config.yaml
experts_per_token: 4
d_shared_expert: 64
activation: "reglu"
moe_layers: [6, 7, 8, 9, 10, 11, 12, 13, 14, 15, 16, 17]
routed_scale: 1.0
router_noise: 0.1
lr_router: 0.000662
norm_eps: 1e-06
batch_tokens: [32768, 65536, 98304]
seq_len: 512
dataset: "wikipedia_en"
Below are experts of layer 15 (counted from 0) of a mixture-of-experts language model. Rows are named router (the router's row for the expert), down (a neuron's output weights, with its number) and show model dimensions 0-159. Each number is 50 + 15 x the weight over its row's rms, rounded and kept within 0 to 99.
After each expert's rows: "comes before" lists some tokens at least twice as common just after its tokens as in all text. This comes from a sample of Wikipedia text that the model never trained on. Tokens count by the router's weight.

# expert 41
router:36 63 13 34 41 42 10 55 52 57 59 56 54 71 30 57 78 52 55 45 59 56 25 56 25 49 34 72 34 19 55 46 75 42 41 33 59 39 57 38 39 32 45 67 33 55 23 50 55 51 55 65 64 31 50 77 35 52 54 45 34 68 33 45 29 50 30 78 56 45 57 44 52 45 47 55 65 53 28 49 63 33 35 58 70 67 44 71 47 44 58 21 62 41 40 56 27 57 51 43 39 39 61 38 43 58 61 59 69 45 58 41 29 17 40 63 45 37 53 25 61 49 82 35 65 48 26 35 45 74 75 38 64 31 75 26 39 29 65 33 56 48 37 65 50 68 53 58 49 53 70 62 66 52 78 34 68 54 74 65
down0:55 48 53 78 27 54 67 58 62 63 73 56 51 65 28 59 44 37 38 44 44 53 40 33 32 52 31 38 55 51 73 32 29 23 61 50 25 59 23 91 40 73 48 47 59 45 71 42 63 37 39 72 43 51 50 58 69 99 38 58 17 65 70 37 57 47 36 57 34 66 57 67 41 53 36 56 27 43 77 33 58 37 59 58 55 70 52 34 39 57 50 49 24 43 41 38 37 36 58 61 57 40 43 31 34 32 53 69 24 42 64 61 41 66 48 31 61 31 41 44 51 63 52 45 83 48 71 36 66 77 56 62 33 73 70 46 49 69 38 51 31 56 34 60 50 27 48 87 48 48 70 47 58 67 53 35 55 67 53 48
comes before: "\n", "\n\n", "The", "=", "-", "S"

# expert 0
router:51 55 33 52 31 59 34 37 36 69 42 68 56 52 39 49 46 56 37 65 82 63 46 10 36 57 37 69 60 24 20 59 66 42 29 35 67 42 57 50 30 58 20 35 54 39 46 61 67 56 70 52 44 38 52 39 55 60 60 46 45 55 12 86 37 33 49 83 71 53 56 59 54 34 34 64 48 37 76 66 51 46 47 61 58 47 49 63 32 36 65 32 66 26 50 43 35 39 56 39 59 10 62 44 60 60 64 60 67 54 61 43 65 43 64 76 34 18 60 48 76 62 63 42 46 67 54 44 55 51 60 34 32 58 55 28 41 25 76 44 59 44 38 46 55 29 70 31 43 64 48 48 57 41 97 51 51 52 47 47
down0:74 29 66 52 41 51 50 70 57 45 65 70 41 32 57 67 67 31 52 31 61 71 50 34 50 44 33 60 39 64 50 68 48 46 58 53 62 54 26 50 69 39 71 60 55 57 50 50 62 54 73 48 56 36 33 32 28 53 27 48 31 16 78 47 65 82 34 49 53 52 69 04 57 51 83 31 61 63 51 53 71 66 50 44 49 54 47 40 42 55 70 75 61 79 41 28 49 54 43 65 54 61 33 34 40 51 43 67 34 70 72 41 19 88 41 60 63 43 62 39 41 32 48 32 43 43 31 55 59 51 48 32 63 42 62 54 63 78 91 47 66 70 36 38 76 28 34 45 36 42 39 54 44 50 53 54 34 37 44 38
comes before: "\n", "\n\n", ")", " | ", "-", "),"

# expert 12
router:48 54 27 51 41 52 32 36 18 50 50 70 61 54 32 57 52 60 40 72 78 63 47 32 32 45 40 74 52 29 16 52 56 47 19 37 80 51 61 59 35 53 37 36 65 26 50 54 54 56 63 45 52 59 42 51 60 43 65 29 58 50 26 60 48 35 46 72 79 64 72 64 50 17 35 43 51 36 63 58 50 50 32 67 64 59 39 66 41 38 68 32 71 23 35 37 37 46 50 25 53 29 56 43 52 64 60 72 66 57 60 44 53 35 74 64 31 21 63 47 66 75 64 40 45 61 56 40 60 59 61 36 36 52 52 24 47 13 76 40 45 46 41 50 58 32 70 28 38 60 51 49 59 35 93 57 67 50 32 33
down0:43 67 53 35 24 50 56 49 51 81 36 50 76 61 50 44 53 23 47 66 46 58 68 47 29 47 29 49 41 38 58 83 45 38 47 52 48 45 42 36 30 22 58 53 70 18 63 61 57 56 31 56 32 61 56 31 43 67 37 56 62 46 43 44 24 74 61 54 55 40 39 45 55 62 42 39 57 80 36 53 63 60 80 61 58 57 77 41 44 44 28 50 47 41 59 69 35 38 75 18 42 18 51 41 60 72 35 55 47 38 62 34 62 43 45 52 50 59 57 24 27 56 37 37 57 31 65 41 30 56 53 56 49 63 33 68 58 56 65 41 43 73 36 77 71 57 87 69 21 62 63 43 70 80 77 57 66 62 45 23
comes before: "\n", "\n\n", " The", "- ", "  -", "-"

# expert 46
router:67 68 13 59 29 49 31 24 43 45 53 54 39 61 28 51 19 62 43 75 79 53 40 25 34 52 23 64 32 54 33 51 42 43 59 58 66 64 58 40 47 73 50 67 35 54 56 69 55 40 77 37 65 50 49 52 47 29 66 35 57 46 33 53 38 36 51 60 75 75 52 63 47 28 23 40 64 44 69 68 56 60 44 63 67 44 35 48 59 50 55 36 66 32 47 42 34 42 56 33 62 47 64 34 59 71 60 56 43 52 46 48 46 42 65 55 39 30 55 40 80 54 62 46 36 55 60 54 72 40 71 40 37 60 88 20 53 19 84 59 54 37 44 45 31 20 74 24 29 60 40 54 52 27 85 45 57 59 54 50
down0:50 62 42 45 53 52 73 31 49 77 51 36 44 42 71 59 57 54 56 63 55 39 55 29 82 54 64 52 70 48 53 50 71 76 82 70 45 78 24 53 37 37 35 26 44 70 53 72 39 29 33 77 53 52 63 49 50 50 46 51 53 64 42 48 69 54 83 64 41 36 54 57 39 63 41 49 52 43 49 56 15 23 34 51 49 45 42 55 55 59 69 34 34 47 66 03 43 81 47 24 47 69 61 73 57 39 40 46 49 51 25 73 36 42 39 44 39 69 54 48 67 60 24 37 31 53 42 57 78 20 32 53 54 58 60 25 21 58 33 48 50 65 44 72 36 48 80 59 41 42 55 42 56 46 46 40 19 41 52 65
comes before: "\n", "\n\n", "| ", "|", " |", " ·"

# expert 52
router:38 67 58 55 60 70 16 42 32 50 58 46 51 44 31 35 65 61 52 78 45 63 26 47 18 51 31 78 64 46 42 66 46 54 09 58 89 44 55 62 49 52 37 46 53 26 53 75 53 54 46 33 41 49 47 45 45 22 44 20 64 69 52 75 30 29 37 60 58 47 34 46 66 39 21 52 62 71 77 69 71 44 26 58 51 62 26 54 51 46 71 53 43 39 68 31 43 49 36 27 40 34 54 27 56 50 69 48 50 52 57 55 31 46 54 50 60 47 70 45 53 80 73 44 59 42 65 44 63 48 84 39 64 53 76 50 40 59 67 24 52 70 59 22 71 63 49 51 44 42 84 55 55 46 50 64 61 53 67 53
down0:35 48 43 45 68 55 42 39 50 52 59 31 61 52 45 49 52 49 63 42 68 61 76 66 39 59 34 65 76 69 64 55 36 69 30 52 52 86 49 69 72 37 66 43 35 48 80 75 42 68 56 51 65 42 40 40 56 53 50 25 40 86 60 63 38 14 71 72 57 43 56 38 72 48 36 71 47 27 32 45 57 72 53 25 31 54 45 62 74 70 56 44 65 34 15 47 37 51 46 61 38 48 58 81 59 45 54 41 41 46 42 66 44 80 44 28 49 53 55 31 58 39 40 53 78 29 67 55 62 67 19 50 30 39 45 62 35 66 75 63 44 66 40 35 23 64 45 44 68 17 59 45 60 50 48 47 59 66 42 29
comes before: ".", "–", " | ", ",", ":", "19"

# expert 25
router:38 56 33 47 31 47 49 47 49 59 33 39 71 47 49 29 58 33 44 64 54 41 27 54 44 40 28 46 65 36 19 59 57 37 40 59 61 53 53 63 46 63 37 71 57 40 39 76 58 52 60 39 45 53 52 40 25 46 47 66 29 67 44 79 53 26 71 52 31 43 61 43 42 52 19 43 47 44 62 31 56 64 44 66 67 65 18 66 29 41 84 32 73 42 50 30 45 55 51 50 27 32 32 46 36 77 79 77 51 29 60 40 64 48 61 42 51 39 52 52 45 60 68 28 61 69 51 44 64 65 66 51 51 56 52 02 45 26 57 30 51 38 63 56 48 60 56 28 11 43 72 34 79 18 59 54 73 55 64 58
down0:41 33 33 56 09 62 34 42 45 20 51 56 41 39 35 62 45 40 55 53 53 39 55 62 42 57 63 61 67 65 65 49 46 49 62 56 26 77 30 44 51 70 51 72 44 29 27 54 40 27 36 65 27 55 62 40 34 63 43 30 58 62 58 32 55 47 71 66 46 55 20 43 56 45 45 65 42 67 34 84 38 71 40 66 56 30 48 47 50 56 56 74 45 04 53 44 51 39 42 69 63 47 62 45 20 48 93 52 33 42 45 70 44 62 38 30 45 67 76 58 59 47 66 45 71 63 40 28 41 49 46 33 40 49 45 65 47 77 70 39 56 45 49 55 72 57 50 73 49 44 39 67 48 66 21 05 50 36 57 41
comes before: "1", "2", "7", ".", "6", "000"

# expert 40
router:51 57 28 43 44 65 46 36 16 61 31 48 54 67 23 44 69 52 51 65 54 66 45 40 45 61 41 82 50 06 24 40 55 38 07 45 59 58 62 61 44 46 36 52 60 18 51 50 58 58 56 50 30 45 44 54 44 27 52 36 47 50 32 75 41 35 44 76 62 63 54 56 57 27 32 52 48 43 66 65 47 54 44 81 76 54 45 74 41 45 62 31 75 25 42 41 29 46 52 29 35 23 56 50 44 62 56 70 59 50 35 58 59 48 67 64 45 27 70 54 79 70 79 48 52 52 46 22 62 64 75 39 50 58 58 45 51 19 65 37 51 65 62 58 49 30 76 45 36 56 68 39 64 37 79 62 63 35 34 49
down0:47 57 61 40 69 63 60 49 61 53 48 53 65 57 61 53 78 34 74 49 51 69 45 47 70 32 51 54 71 53 60 32 57 67 58 05 40 55 68 48 51 48 51 54 66 52 42 73 60 24 61 64 32 63 45 39 52 28 46 38 49 47 43 53 66 34 47 76 52 57 61 46 70 34 29 52 62 40 71 78 42 34 48 45 37 70 36 44 47 49 58 53 58 53 55 62 62 63 56 41 31 21 31 63 42 27 53 51 25 48 74 35 33 29 83 59 24 34 71 19 32 38 46 38 30 87 69 51 36 53 68 55 22 64 55 57 43 47 44 52 38 81 42 38 89 42 39 60 36 57 71 50 37 43 64 77 24 70 59 62
comes before: "1", "2", "6", " ", "5", "4"

# expert 61
router:65 49 44 34 61 44 24 32 18 53 30 63 68 51 61 64 50 53 43 73 65 56 35 61 57 51 24 65 42 34 36 53 55 29 61 53 64 30 60 24 33 72 58 40 49 24 21 42 61 56 39 34 68 63 51 48 33 56 65 40 27 50 49 34 38 37 48 65 61 46 58 72 39 49 33 62 30 49 69 39 39 41 35 70 83 64 25 68 35 45 62 14 65 56 52 35 60 44 47 50 60 38 63 45 61 75 46 53 39 74 43 50 51 42 72 51 23 34 54 52 43 82 59 34 40 57 68 36 44 40 53 25 52 49 76 02 39 24 75 51 67 54 54 54 51 53 59 35 61 45 49 25 58 24 73 59 65 57 45 25
down0:25 53 65 45 81 62 59 41 37 60 23 53 73 45 30 48 48 51 65 57 45 67 41 33 54 30 49 45 43 49 77 64 42 53 23 54 26 39 45 55 86 43 49 60 65 48 65 62 29 37 42 64 62 36 50 43 33 44 34 35 67 30 55 55 17 38 52 51 52 50 36 36 65 27 31 25 46 52 35 84 83 42 40 57 49 46 63 72 47 53 41 26 33 45 58 32 58 16 43 53 08 42 38 35 28 28 49 34 18 67 35 39 51 53 40 64 62 46 29 51 59 32 71 41 51 51 54 56 25 68 51 85 35 43 56 43 55 45 71 44 66 45 42 52 66 76 26 31 43 34 47 53 35 59 26 58 54 56 46 45
comes before: "\n\n", " The", "\n", " He", " In ", "The"

# expert 32
router:49 44 50 52 47 90 55 42 41 41 28 62 57 70 47 35 54 44 65 64 66 55 40 43 15 63 27 48 33 49 52 60 75 44 44 63 69 40 59 34 46 48 51 53 30 35 37 40 37 43 54 48 68 64 46 51 17 57 58 61 36 60 16 60 53 36 45 38 58 91 34 57 41 42 41 58 40 44 43 47 65 39 48 33 65 39 20 71 44 47 46 37 59 34 39 44 44 37 38 52 45 55 34 54 71 40 69 53 80 51 49 51 38 15 43 66 46 25 55 47 62 45 78 01 39 57 37 50 56 54 97 41 26 60 84 20 35 48 56 46 62 58 30 53 46 56 38 48 40 67 59 38 64 35 62 23 51 45 78 47
down0:41 71 24 58 23 88 78 69 48 50 55 63 47 45 74 34 21 28 39 73 82 64 21 57 37 82 40 69 51 41 56 50 54 42 63 40 61 28 30 56 43 44 89 55 59 39 68 40 58 73 64 55 60 53 58 52 42 63 34 66 46 43 43 82 82 49 75 30 51 43 41 36 46 33 56 53 55 70 49 54 60 58 54 38 50 32 49 48 26 79 48 25 44 60 77 66 74 56 54 79 36 43 54 51 39 41 61 49 64 51 50 61 43 28 61 69 35 33 49 30 63 50 72 48 52 32 38 33 40 39 30 41 46 53 56 47 56 56 65 52 34 54 47 54 46 48 77 51 78 32 68 47 52 23 30 50 48 53 66 65
comes before: "| ", "|", "-", "==", "\n", "- "

# expert 31
router:67 71 41 54 52 45 46 64 37 48 49 54 51 55 44 30 45 29 73 52 69 59 34 28 58 82 51 41 58 39 44 51 74 29 28 34 71 58 75 38 57 16 66 61 55 60 59 71 39 32 54 65 62 48 52 66 54 31 44 54 38 57 28 64 36 33 55 68 69 68 46 66 60 61 36 59 34 71 83 47 62 53 33 83 80 71 56 48 21 30 75 29 49 22 43 32 63 44 53 31 44 39 35 45 62 31 55 57 46 34 70 38 58 35 62 61 55 51 76 32 54 58 60 34 35 54 28 33 39 59 92 28 59 46 64 44 46 31 56 61 53 68 52 62 51 49 83 55 58 64 44 34 57 38 72 69 65 47 41 29
down0:27 50 52 44 59 55 57 46 69 36 43 44 46 66 41 46 53 49 62 39 59 49 29 48 30 59 59 41 67 53 43 67 46 47 73 57 49 37 31 41 53 49 56 35 55 50 74 71 52 43 73 65 24 33 49 44 52 58 48 69 66 37 29 59 52 45 48 68 70 71 46 66 52 62 54 56 10 82 29 83 52 49 65 38 69 41 79 13 61 43 72 52 28 83 39 55 34 34 65 50 28 54 57 74 30 61 68 44 63 66 59 62 35 48 55 25 38 43 58 24 46 50 60 68 51 53 55 48 62 60 80 56 49 66 39 05 21 51 57 47 39 58 45 52 24 64 78 58 34 51 52 49 43 24 66 48 31 30 18 44
comes before: "2", "1", "3", "0", "4", "| "